From a checkpoint of a small mixture-of-experts model trained on Wikipedia: a variant of SOAP for the experts.
Below are experts of layer 6 (counted from 0) of a mixture-of-experts language model. Rows are named router (the router's row for the expert), gate (a neuron's input weights, with its number), up (a neuron's input weights, with its number), down (a neuron's output weights, with its number) and show model dimensions 288-383. Each number is 200 + 40 x the weight over its row's rms, rounded and kept within 0 to 999.
After each expert's rows: a language model's description of what the expert responds to; "gets" lists some tokens that make up at least twice as much of what it gets as of all text. This comes from a sample of Wikipedia text that the model never trained on. Tokens count by the router's weight.

# expert 22
router,240,200,234,182,221,184,205,202,258,167,223,235,173,257,230,138,263,162,220,228,191,174,245,149,204,200,220,200,215,137,229,254,162,172,207,229,230,206,277,222,180,196,142,197,191,262,204,195,241,207,159,169,179,265,218,168,204,236,240,189,203,266,206,184,266,177,213,132,198,187,246,170,204,262,260,247,265,165,182,171,199,196,112,187,210,207,249,270,166,225,250,213,211,178,218,244
gate1,97,171,158,197,165,169,185,318,212,167,178,229,205,190,150,214,162,219,155,177,281,167,139,246,143,249,179,206,163,221,236,155,190,154,254,226,260,226,212,205,157,153,210,169,219,191,147,214,182,212,222,175,193,184,165,290,212,173,211,213,88,253,258,227,253,130,183,158,219,199,195,230,171,175,151,220,208,194,170,276,245,135,77,220,261,243,242,173,190,203,233,216,139,184,117,175
up1,194,172,131,146,182,194,176,205,137,192,198,171,163,235,260,179,202,258,242,127,239,222,276,172,247,208,174,199,247,253,226,197,194,148,183,205,136,181,235,195,230,164,141,258,175,273,207,215,199,241,166,193,227,248,195,179,148,194,125,200,162,209,255,237,130,231,244,207,205,154,175,236,236,228,257,247,288,149,189,210,240,216,112,208,218,241,216,148,179,198,260,128,155,291,240,190
down1,182,165,173,104,179,151,191,112,218,248,216,257,194,265,194,208,226,183,172,206,289,207,270,184,214,127,198,192,273,189,192,217,168,213,207,190,217,238,189,162,266,201,170,198,221,217,227,261,210,213,214,173,205,194,193,178,117,148,137,105,265,245,165,137,120,178,125,215,206,190,179,173,153,260,175,219,186,273,232,148,181,197,234,174,172,182,133,135,214,215,222,221,141,169,283,181
gate2,229,197,180,156,172,191,161,185,174,202,137,304,192,181,163,222,162,178,232,225,209,182,204,202,270,202,179,223,196,224,244,199,148,171,206,298,235,207,146,197,213,202,160,261,207,228,171,260,229,184,235,179,155,220,217,168,176,186,194,188,271,191,84,297,232,208,166,203,208,195,262,183,194,127,223,194,173,157,256,170,186,177,201,206,234,199,199,225,251,210,242,196,210,223,206,195
up2,140,209,206,213,218,189,265,188,153,194,235,219,146,221,223,221,232,228,205,286,112,203,242,193,166,229,116,212,217,146,244,228,196,255,172,219,162,260,174,182,171,280,201,164,233,187,138,163,318,287,220,238,183,269,234,229,167,186,201,164,200,230,193,170,146,263,250,185,213,217,218,277,166,237,182,237,239,219,248,206,321,142,91,258,222,214,203,189,188,160,143,236,196,190,247,184
down2,219,164,227,128,274,134,230,239,185,217,121,186,178,165,147,156,162,151,156,184,179,172,231,201,152,121,205,156,149,193,236,130,232,202,216,179,174,194,199,223,248,212,160,224,236,236,162,271,180,244,220,144,289,181,242,188,212,189,224,224,50,163,227,189,256,171,190,196,216,175,169,187,211,213,211,201,172,212,167,186,184,208,201,203,233,203,147,204,222,199,191,181,307,194,285,156
What it handles: Clause-linking prepositions
gets: " for", " from", " N", " that", " B", " with"

# expert 18
router,220,174,170,250,197,195,181,223,140,147,189,187,184,229,163,201,189,212,231,222,138,239,164,234,200,187,176,146,172,106,186,273,231,189,183,195,212,241,186,245,181,162,127,188,254,201,242,218,118,202,226,199,186,250,159,258,188,204,196,209,141,174,190,172,207,244,155,223,271,130,214,142,217,233,254,248,218,261,94,172,269,236,137,189,215,219,186,233,195,209,250,196,238,229,233,187
gate0,162,211,177,165,190,179,178,198,199,167,239,204,184,226,172,166,149,278,234,116,120,218,184,164,200,219,194,170,198,213,199,175,144,210,185,221,174,199,213,235,123,169,171,252,247,123,195,199,115,141,202,194,193,212,219,144,242,207,224,173,171,154,170,203,273,228,245,241,124,190,271,166,144,219,200,271,157,216,243,264,202,231,234,166,231,182,209,200,164,223,180,212,163,158,200,165
up0,205,220,178,231,164,207,199,180,180,156,243,170,246,178,181,200,187,278,182,154,112,215,190,149,244,240,175,249,162,212,179,159,131,259,197,197,142,206,209,201,205,175,128,219,249,110,212,187,137,153,195,143,218,210,188,160,237,181,199,168,173,166,116,216,242,242,211,228,175,251,249,197,190,264,216,237,155,261,255,287,163,222,212,121,237,192,237,235,168,181,259,186,228,243,186,209
down0,92,250,168,173,203,228,200,189,171,248,240,221,125,159,161,209,236,309,177,184,151,195,184,128,163,252,170,266,157,192,168,192,203,180,205,220,176,185,126,190,164,228,218,268,284,129,209,155,128,244,182,226,147,196,166,199,191,187,240,181,123,198,188,176,310,201,158,182,206,226,302,200,156,243,210,196,175,179,180,238,228,243,150,208,188,238,254,210,221,195,203,220,223,170,248,200
gate1,249,139,172,226,194,165,116,164,223,244,181,194,230,169,267,210,176,227,178,157,200,149,205,149,237,184,227,235,193,201,164,178,214,245,196,234,242,171,199,264,228,245,154,248,200,175,260,223,194,168,270,181,283,187,239,236,129,157,243,153,219,185,187,212,176,116,171,234,243,141,258,129,175,242,263,148,188,234,231,234,222,214,244,211,242,280,253,241,174,218,223,227,186,156,199,112
up1,102,181,206,229,170,227,217,192,246,214,186,193,213,212,192,219,173,197,210,208,191,203,225,157,176,197,158,221,263,213,150,192,185,182,303,160,194,210,194,213,271,190,268,183,211,162,185,143,236,236,211,227,224,190,213,193,243,233,175,239,172,162,266,114,121,220,157,198,194,213,196,227,208,241,224,101,201,215,239,220,241,228,149,182,213,155,201,219,206,227,219,216,286,193,246,220
down1,143,217,202,193,253,227,239,194,132,174,106,194,143,180,234,192,173,244,144,183,240,143,229,171,130,76,240,174,197,253,152,223,303,193,217,223,158,148,159,223,183,229,216,257,163,235,220,231,282,265,185,299,153,197,188,119,176,251,272,203,203,225,242,186,194,183,205,176,275,172,185,249,158,175,202,223,156,179,182,226,204,214,171,237,95,137,192,223,177,238,192,249,184,235,186,174
What it handles: Hyphenated suffixes and numbers
gets: "al", "est", "7", "24", "l", "6"

# expert 13
router,212,276,248,214,195,212,216,117,210,201,192,139,198,209,188,220,254,197,235,163,198,213,214,187,257,270,188,175,243,140,200,259,218,172,247,164,106,267,239,237,255,215,236,212,135,249,126,203,197,257,235,175,232,212,168,188,210,225,234,227,144,237,205,217,154,235,250,188,260,177,230,212,166,187,281,221,267,181,166,264,223,207,171,277,228,242,154,259,248,181,211,190,196,251,177,231
gate2,99,171,168,142,150,219,199,201,190,138,220,220,215,138,227,188,233,181,188,222,193,227,148,234,246,226,190,235,214,235,205,242,217,200,211,162,186,214,202,229,248,259,215,207,218,153,274,247,134,235,195,225,148,160,133,229,171,254,282,218,249,185,164,166,214,214,233,210,123,198,126,160,123,123,288,167,184,187,217,246,203,236,200,160,146,200,305,135,251,152,246,205,156,166,214,150
up2,137,213,156,145,168,177,181,135,235,194,211,187,151,180,230,195,219,255,118,189,147,246,174,216,187,274,148,222,268,214,248,216,218,204,279,147,204,241,256,246,237,209,214,224,238,238,207,220,227,198,252,255,173,148,221,140,161,251,222,199,198,163,215,206,271,220,219,256,199,197,167,125,196,144,230,168,193,195,244,234,142,225,211,149,204,133,231,143,159,214,306,168,185,167,248,187
down2,146,208,139,218,203,160,197,183,202,214,210,255,170,198,216,245,288,270,228,190,178,237,161,129,126,274,130,145,200,184,202,134,163,205,145,273,143,203,107,133,153,113,181,202,191,236,133,213,263,241,180,230,178,193,221,153,278,209,151,193,149,203,185,247,172,186,154,176,203,181,205,177,257,206,140,226,253,187,221,156,182,202,142,218,239,215,179,250,189,201,187,157,195,255,210,160
gate3,218,181,197,200,165,183,194,231,205,198,193,203,200,259,201,219,221,223,181,194,203,223,163,250,192,225,192,262,193,202,152,180,143,282,284,267,268,243,153,206,200,211,145,199,226,144,231,191,213,252,182,155,202,207,201,212,166,223,235,238,199,169,158,186,189,162,270,273,217,149,199,232,70,177,188,180,220,116,171,137,171,233,154,170,145,202,203,188,243,128,152,269,145,241,192,206
up3,207,172,154,191,97,218,225,190,188,198,189,214,210,215,213,221,229,247,185,180,202,201,202,192,280,197,225,173,221,191,185,177,186,255,255,278,285,246,196,246,175,225,149,153,138,176,238,193,209,285,217,254,170,208,224,200,180,232,168,187,156,189,184,155,183,176,230,246,225,201,211,194,99,214,271,131,204,148,160,170,155,201,133,171,181,245,214,200,189,164,142,241,129,217,215,245
down3,199,143,206,214,180,193,287,272,193,158,220,294,250,180,251,164,195,168,235,142,202,159,115,197,165,147,256,159,158,125,166,143,196,254,177,198,255,246,141,175,192,213,183,232,170,260,205,233,209,230,162,188,184,177,188,189,230,213,130,217,186,191,210,213,175,201,173,139,218,218,214,230,151,157,194,189,260,204,166,266,199,243,226,260,215,167,164,189,179,173,314,179,195,193,153,180
What it handles: Auxiliary and copula verbs
gets: " was", " is", " a", " were", " be", " are"

# expert 5
router,291,185,317,163,196,187,239,151,191,178,212,216,121,221,202,156,177,189,242,219,251,209,116,217,256,286,192,181,278,178,249,189,169,246,210,104,187,166,166,176,172,247,216,212,159,169,172,147,187,240,277,253,346,189,105,205,195,242,179,223,257,157,153,196,210,155,202,185,176,146,200,273,134,221,175,149,201,227,137,195,183,183,185,224,229,234,164,132,153,248,219,135,224,178,213,240
gate1,195,194,155,202,189,199,143,276,233,215,233,263,204,173,134,222,211,247,198,211,167,142,250,227,283,199,185,147,155,250,244,187,140,149,189,150,220,260,213,221,216,206,236,211,263,205,156,219,221,218,259,188,230,182,182,239,170,184,187,193,144,191,157,67,212,142,136,162,214,224,163,170,160,227,237,283,196,149,225,143,223,183,234,188,172,194,203,249,117,252,215,247,251,208,157,172
up1,244,242,199,188,226,239,142,205,183,247,229,244,267,238,241,215,220,182,185,244,225,198,232,200,127,131,178,227,216,153,147,231,141,156,234,230,203,204,247,171,112,178,253,196,262,213,168,231,186,162,233,199,171,173,245,161,200,152,188,249,215,193,200,199,118,258,247,205,189,196,257,215,192,210,215,129,228,236,174,200,177,221,225,217,202,178,261,152,238,223,245,272,260,67,220,174
down1,218,98,189,266,139,180,119,232,281,187,241,188,170,131,172,216,153,193,260,270,187,247,225,245,209,106,161,149,266,204,180,215,201,187,188,199,193,200,240,225,197,252,141,158,205,160,240,288,193,184,184,263,143,247,271,169,248,197,196,226,183,164,166,203,155,187,197,212,154,221,202,235,263,188,160,158,181,234,170,268,197,159,163,192,168,155,209,194,227,164,126,214,203,226,261,125
gate2,231,163,203,170,199,202,207,155,207,165,239,216,167,148,215,129,213,241,175,230,181,203,243,287,183,294,195,93,178,178,173,181,277,264,202,197,238,252,218,279,133,242,186,146,231,205,120,177,172,187,151,270,261,224,182,157,180,207,182,220,176,204,246,169,199,226,152,213,181,142,174,230,264,226,142,148,229,256,123,184,212,179,160,208,206,255,256,198,163,123,215,193,228,115,193,219
up2,221,141,223,211,189,215,221,163,249,207,119,135,237,280,162,205,170,286,180,175,168,175,128,165,246,182,163,171,159,287,179,210,237,213,191,233,153,153,255,227,237,173,140,215,237,182,107,224,251,190,216,157,190,269,190,192,155,253,185,163,215,201,205,236,207,177,189,147,228,239,170,183,212,261,243,115,174,128,164,187,294,190,256,170,209,144,82,232,180,203,236,232,225,173,188,210
down2,178,186,262,248,231,263,181,260,147,158,249,220,256,225,208,215,201,249,174,231,186,174,177,143,260,194,158,206,162,212,216,224,175,179,210,189,153,224,209,195,191,231,207,205,237,217,159,273,120,187,149,252,269,127,193,196,216,200,247,218,222,171,228,158,185,150,182,169,149,194,223,147,220,145,231,230,243,125,170,237,152,232,219,170,265,212,250,291,259,223,217,218,134,283,171,164
What it handles: Foreign name syllables
gets: "is", "ar", "er", "or", "as", "ip"

# expert 16
router,243,186,236,229,191,198,194,204,186,191,236,96,172,207,180,218,233,195,220,190,132,201,237,163,256,217,168,209,295,205,183,249,231,207,199,204,147,186,269,231,198,184,164,243,233,241,194,129,231,236,189,169,159,294,154,197,194,195,218,161,182,220,177,200,178,140,179,201,225,139,254,212,171,222,230,232,205,153,163,157,269,195,162,185,272,188,161,193,150,184,220,206,113,241,228,228
gate1,144,170,224,224,168,238,194,133,164,286,179,219,264,222,162,176,199,181,166,182,195,209,181,321,204,184,201,229,225,234,138,185,183,154,184,99,197,220,112,278,192,243,226,309,161,207,179,174,262,177,200,208,201,223,227,203,200,180,216,232,172,177,235,202,228,228,203,207,261,234,162,281,201,287,225,193,305,247,222,205,234,223,204,124,193,171,177,220,222,233,170,213,156,178,194,154
up1,224,234,220,177,173,176,199,175,194,120,204,228,187,238,185,233,190,219,217,230,276,217,179,144,133,226,185,130,181,119,223,221,230,251,228,210,193,218,237,138,178,177,244,99,152,198,193,221,161,237,187,204,248,247,194,149,151,228,242,159,250,255,236,221,222,221,258,200,240,252,230,167,177,154,151,201,125,216,207,241,170,144,170,231,157,194,234,234,138,181,167,200,191,220,199,235
down1,212,188,229,250,186,173,204,157,193,180,201,80,231,175,212,238,270,126,293,190,218,280,258,188,178,242,172,240,174,105,232,245,202,201,183,173,211,125,165,261,177,229,191,198,239,304,153,224,213,189,233,303,148,178,233,194,169,160,265,159,188,175,175,187,277,164,185,166,167,234,219,265,219,199,208,206,206,181,151,169,267,159,197,215,228,164,179,235,165,206,250,241,145,169,173,256
gate2,239,279,197,161,134,237,177,269,154,137,264,188,225,209,224,202,125,193,200,108,156,261,188,262,234,136,209,208,209,283,171,208,232,176,162,179,184,164,214,181,169,312,206,166,277,181,204,213,245,160,210,155,202,217,206,200,223,210,189,154,203,219,165,245,221,175,184,117,188,179,235,157,246,263,176,187,217,167,221,180,269,266,192,201,283,202,168,150,185,165,230,271,183,199,283,219
up2,213,315,182,236,129,241,274,296,185,205,228,216,170,176,161,143,125,216,186,220,231,165,221,258,275,143,188,203,210,217,169,240,184,242,224,209,237,193,240,168,176,215,140,211,254,169,210,226,210,169,230,182,230,255,177,195,278,316,193,156,149,186,229,168,284,145,150,176,231,148,212,146,235,204,125,234,215,111,169,167,227,205,109,173,172,168,211,146,207,138,184,198,226,194,250,216
down2,193,193,139,138,201,241,195,147,161,146,255,192,231,173,176,248,172,188,188,102,190,230,196,194,193,234,213,183,241,218,259,265,251,213,174,203,246,177,192,206,250,156,219,196,215,210,222,267,275,246,188,218,103,180,155,192,164,155,243,193,206,193,188,211,171,192,194,225,184,185,141,217,249,213,204,181,151,259,148,181,219,178,248,236,152,267,214,227,152,149,225,182,195,198,228,177
What it handles: Opening brackets and quotes
gets: " (", " ", " \"", "(", " [", " his"

# expert 15
router,238,263,152,183,162,111,131,156,183,172,218,162,216,216,187,141,199,214,193,250,174,219,172,164,230,211,185,180,213,238,236,255,155,157,181,195,155,204,229,253,209,225,178,194,251,193,182,164,186,236,278,185,234,247,169,156,221,218,178,224,213,215,179,174,254,161,144,210,256,124,230,151,231,230,212,206,174,212,207,119,206,247,146,236,204,202,123,235,195,217,208,229,209,340,182,218
gate0,141,203,178,191,221,262,254,183,216,189,206,171,118,169,194,173,194,138,206,264,170,224,121,135,231,255,247,173,205,202,231,181,270,266,220,221,246,138,249,184,299,222,158,223,152,187,262,107,213,232,194,173,152,285,211,198,177,182,159,217,236,236,244,153,181,206,175,174,194,191,182,147,230,148,179,195,155,209,192,139,122,203,221,200,182,117,175,221,189,239,210,190,192,235,185,144
up0,276,214,219,193,167,127,174,216,191,169,210,216,286,230,252,181,216,238,237,146,244,163,277,235,185,143,184,195,212,217,226,231,118,131,175,146,189,260,170,236,123,162,264,186,218,189,127,307,173,195,210,224,230,146,206,177,236,191,241,151,161,174,163,259,242,178,175,201,226,189,256,234,173,239,178,189,241,146,227,193,255,162,161,181,236,243,247,200,239,171,174,206,197,196,258,251
down0,251,242,201,230,171,206,255,240,250,191,253,178,221,214,278,223,196,217,206,227,189,222,172,209,166,160,202,225,141,178,139,185,170,216,217,109,253,234,159,225,230,244,205,150,303,141,201,254,200,229,182,114,144,159,179,208,226,247,235,194,207,169,165,183,224,237,174,195,192,126,181,197,173,175,142,187,205,148,225,262,138,179,167,213,165,249,253,259,176,204,191,224,237,225,204,262
gate1,241,176,290,227,192,151,263,245,225,162,208,251,202,208,193,161,202,204,115,179,200,170,153,169,245,187,203,205,208,115,204,173,208,220,196,268,134,169,103,223,293,260,290,165,222,229,178,213,156,114,226,249,196,186,171,159,284,244,168,178,317,151,238,198,185,146,152,169,237,183,124,171,179,214,130,173,194,144,245,222,210,229,200,234,254,193,194,211,152,171,221,230,194,235,195,213
up1,151,68,211,176,146,204,228,178,148,232,184,122,258,161,183,183,226,215,124,217,119,282,250,222,197,228,148,204,195,232,197,228,191,238,158,131,220,184,166,211,237,113,211,243,174,141,257,222,158,181,188,213,194,176,264,218,162,242,204,192,266,224,197,186,192,205,249,219,233,146,242,226,201,220,194,234,162,220,163,197,303,182,230,249,149,202,207,248,167,255,217,180,190,222,211,191
down1,185,231,230,223,245,186,256,196,151,191,225,230,169,250,171,153,144,196,177,215,217,238,176,142,218,221,319,191,170,221,130,186,209,136,242,191,135,214,205,219,228,202,170,250,174,157,246,228,238,159,219,202,134,192,98,219,194,173,204,198,135,187,180,238,254,135,183,225,175,277,144,139,223,239,254,236,221,195,207,227,193,226,196,215,200,215,147,215,148,202,179,220,204,140,229,174
What it handles: Years and line breaks
gets: "\n", "19", "20", " |\n", ")\n", "18"

# expert 1
router,155,230,185,222,200,172,136,201,188,203,228,189,140,154,274,235,162,173,210,195,206,242,162,187,157,215,187,188,163,168,144,245,262,137,142,201,170,197,211,238,233,256,163,133,176,218,187,157,254,208,217,148,292,167,219,145,154,143,208,203,224,225,136,131,235,189,167,209,219,172,262,150,154,194,185,241,123,193,217,160,230,182,186,205,115,223,141,202,183,212,223,179,215,247,208,223
gate2,201,193,200,190,212,230,169,212,235,220,189,178,121,204,183,181,205,295,176,151,233,159,235,219,221,185,209,167,200,173,223,287,200,166,243,193,212,244,243,301,210,186,214,113,217,192,160,236,210,120,205,242,257,257,262,208,192,256,233,218,170,232,242,236,206,227,216,364,254,228,183,240,241,226,196,166,272,227,160,183,223,211,122,220,197,170,254,167,203,214,266,242,216,229,223,241
up2,245,224,221,212,193,163,289,180,177,202,265,161,187,297,225,244,225,151,232,244,168,279,167,193,234,281,192,238,221,162,162,152,119,282,261,191,195,172,163,101,166,201,172,224,175,196,249,198,217,238,234,155,201,182,203,160,227,195,216,165,250,193,223,187,192,202,219,129,166,126,178,200,171,164,168,262,158,211,309,183,200,128,256,140,184,221,228,234,192,214,136,162,208,219,193,186
down2,204,226,217,218,160,288,207,152,219,218,158,219,149,172,163,217,185,120,206,201,199,216,192,211,161,228,184,181,217,124,191,261,216,294,203,191,237,249,259,170,171,235,153,187,162,226,172,164,169,198,149,115,175,261,184,198,207,185,197,180,167,187,174,217,207,201,283,182,209,163,207,208,271,193,242,175,231,260,176,188,188,221,201,237,181,190,187,189,212,235,248,182,218,166,189,108
gate3,169,193,171,185,274,208,196,225,142,140,223,179,136,249,204,262,194,263,240,185,216,198,203,169,183,175,159,266,160,199,201,201,201,173,165,168,197,246,158,195,247,222,219,159,222,281,199,263,246,231,187,202,253,229,242,195,166,234,224,165,222,223,250,193,249,195,210,248,242,176,153,186,203,177,176,211,253,140,216,166,224,234,215,190,182,271,158,193,171,228,210,255,202,228,223,275
up3,286,210,189,198,181,153,216,193,175,237,157,159,219,145,187,131,164,215,208,232,253,228,174,224,258,207,184,148,204,184,226,154,192,191,155,211,225,195,276,178,124,190,243,240,120,207,168,165,218,166,229,210,187,178,220,215,134,176,215,237,167,172,207,272,211,151,192,184,194,148,263,267,227,171,253,153,218,295,222,246,170,291,160,237,232,153,246,169,183,119,208,164,225,246,229,146
down3,214,188,162,208,254,132,153,202,169,172,180,268,280,225,164,231,248,224,186,265,286,148,259,201,259,254,261,248,156,196,217,225,241,177,142,204,210,193,161,248,205,172,231,202,208,222,185,212,192,209,218,167,268,223,199,140,230,198,190,213,216,129,186,235,175,165,207,223,181,216,172,252,234,155,228,186,138,222,233,173,196,255,230,184,218,250,182,171,195,240,131,178,227,186,159,239
What it handles: Roman numerals and pronouns
gets: " I", " A", "am", "I", " U", "'s"

# expert 14
router,246,236,290,149,219,171,196,106,281,243,240,190,176,187,165,125,272,123,169,161,158,235,194,228,192,151,191,173,202,165,143,207,247,136,174,194,177,195,230,246,249,226,240,213,218,221,175,173,193,227,214,162,274,188,176,187,138,187,188,206,148,180,157,134,162,202,215,179,192,220,193,177,182,201,228,223,237,228,174,141,242,265,174,224,172,222,168,205,183,215,157,153,165,185,193,162
gate0,173,179,189,153,206,163,192,159,187,149,149,231,192,252,178,235,198,187,181,162,207,211,86,214,219,196,125,225,166,227,218,166,252,211,224,195,249,249,225,224,180,161,196,187,177,185,159,187,234,266,204,285,187,209,215,133,156,226,188,220,211,197,254,168,130,176,198,153,242,241,231,140,97,178,195,123,145,147,222,183,151,242,246,259,225,240,204,227,240,185,240,201,174,234,138,188
up0,254,202,214,204,143,177,243,111,229,235,178,228,163,295,181,160,134,238,221,166,249,173,226,165,261,189,161,267,255,200,227,173,242,230,201,201,171,246,255,289,211,177,164,175,238,173,220,151,271,157,247,203,205,234,218,185,161,181,245,251,271,262,177,174,269,171,148,195,231,243,264,164,191,144,212,251,156,189,171,216,168,244,226,171,214,163,184,226,250,136,245,200,160,173,265,171
down0,248,142,130,223,194,165,154,241,257,95,171,186,165,218,232,184,206,226,227,173,248,152,249,221,217,185,229,225,193,247,194,240,165,216,186,246,277,228,244,152,272,165,191,302,140,210,206,184,173,203,190,215,159,195,192,137,202,153,224,220,191,219,227,191,178,196,255,109,249,195,183,200,168,131,203,181,192,167,252,206,219,197,189,184,221,117,173,178,172,218,169,91,183,220,151,161
gate1,204,225,208,176,170,142,201,223,192,273,273,197,189,187,222,205,213,212,238,131,222,218,263,304,178,112,220,107,150,165,236,268,188,170,132,212,174,183,200,205,221,183,199,215,185,257,160,191,198,129,277,191,226,159,186,158,139,165,164,191,61,149,183,173,182,244,162,254,123,140,121,207,149,217,243,197,248,206,191,201,256,201,239,167,219,193,188,223,278,281,236,187,215,203,210,186
up1,169,196,186,211,208,183,209,202,160,292,206,233,180,197,145,218,189,246,214,234,178,198,240,281,180,178,193,158,210,198,216,163,140,198,163,218,159,189,184,173,232,161,186,174,253,196,150,246,243,134,201,152,209,279,218,210,137,133,124,83,242,148,192,151,212,265,140,259,184,207,144,209,218,209,144,268,244,223,194,201,193,158,179,187,239,139,178,230,248,181,243,201,161,275,184,181
down1,237,167,136,152,244,249,241,171,233,204,165,215,200,241,194,236,248,184,238,203,209,122,223,219,210,139,155,189,215,210,182,191,187,243,243,142,241,212,183,273,208,134,174,170,207,188,180,240,223,197,181,177,253,165,144,201,203,168,276,175,186,180,197,211,175,204,265,239,159,291,219,158,230,185,200,191,281,252,148,174,225,199,130,236,194,230,176,170,145,223,205,250,201,217,197,230
What it handles: Word-initial letters
gets: " p", " c", " w", " t", " b", " ch"

# expert 19
router,222,195,188,213,162,123,185,235,169,156,232,161,127,178,198,191,196,176,201,162,254,179,237,218,249,246,221,250,220,227,281,244,172,208,294,179,255,157,189,248,281,215,198,181,183,249,165,143,250,176,268,227,235,209,118,211,191,141,157,184,231,253,228,202,193,215,226,108,181,125,256,200,225,265,211,245,204,213,115,201,239,261,201,151,271,235,199,181,191,145,243,188,128,215,244,221
gate2,217,201,177,193,255,268,167,193,165,170,216,196,124,209,221,175,161,260,189,205,126,164,186,180,214,234,190,227,199,235,183,181,102,251,239,241,272,240,218,211,288,213,241,163,233,175,222,239,228,214,268,160,148,149,202,235,187,189,177,228,182,243,190,182,218,185,208,225,199,147,238,235,217,211,187,255,206,218,177,167,200,274,183,172,146,199,209,185,180,210,214,197,207,233,297,176
up2,155,245,265,220,245,226,215,184,224,212,193,214,170,221,210,220,196,227,237,190,209,195,220,237,221,245,205,196,221,216,184,229,127,259,104,229,244,207,191,218,259,200,228,258,231,202,167,241,219,180,219,157,207,125,182,155,216,183,202,208,150,216,177,198,216,209,169,211,216,199,241,197,148,246,201,161,251,225,226,241,231,217,160,204,136,236,212,174,254,94,96,299,160,185,255,160
down2,267,177,143,153,193,163,203,276,257,171,195,297,239,128,247,195,185,194,165,214,182,173,203,258,244,153,169,215,197,269,264,165,191,127,256,224,179,175,220,192,211,176,183,143,182,220,172,194,165,160,232,181,175,168,176,141,234,147,252,213,215,179,133,207,242,268,172,256,261,234,236,259,167,166,200,213,186,163,175,265,238,201,142,169,214,251,226,185,248,272,214,238,91,255,251,207
gate3,229,200,220,230,174,199,153,180,202,205,222,189,167,247,157,255,198,159,248,223,226,152,248,191,239,122,143,132,254,197,210,189,182,196,147,229,212,185,249,156,187,237,278,188,243,286,221,163,175,291,234,215,230,273,243,164,225,177,165,230,203,93,224,215,202,182,211,239,203,207,143,214,189,209,199,178,169,204,179,156,278,167,188,220,258,151,230,232,105,112,262,183,182,128,205,228
up3,150,201,164,145,234,208,242,252,170,171,213,224,220,115,230,185,210,210,193,199,176,229,190,217,138,255,239,215,141,175,160,193,193,204,210,183,249,200,189,227,238,188,172,223,124,163,195,212,173,125,206,159,131,136,203,244,158,241,173,192,149,291,151,161,216,198,150,224,187,177,236,178,191,237,175,281,201,188,230,270,165,174,124,213,124,185,154,231,252,235,102,175,186,207,168,220
down3,147,207,206,190,179,223,178,138,283,160,286,211,180,158,199,236,228,210,233,194,174,205,215,218,160,226,203,238,189,239,222,147,180,297,243,175,190,256,216,219,250,273,165,181,161,171,190,277,184,180,230,168,163,206,211,165,153,187,202,303,86,160,161,206,146,170,268,161,246,237,157,169,210,199,159,203,181,168,258,149,232,200,188,223,177,168,154,240,241,202,208,202,159,269,258,197
What it handles: Surname and place pieces
gets: "n", "en", "g", "i", "a", "j"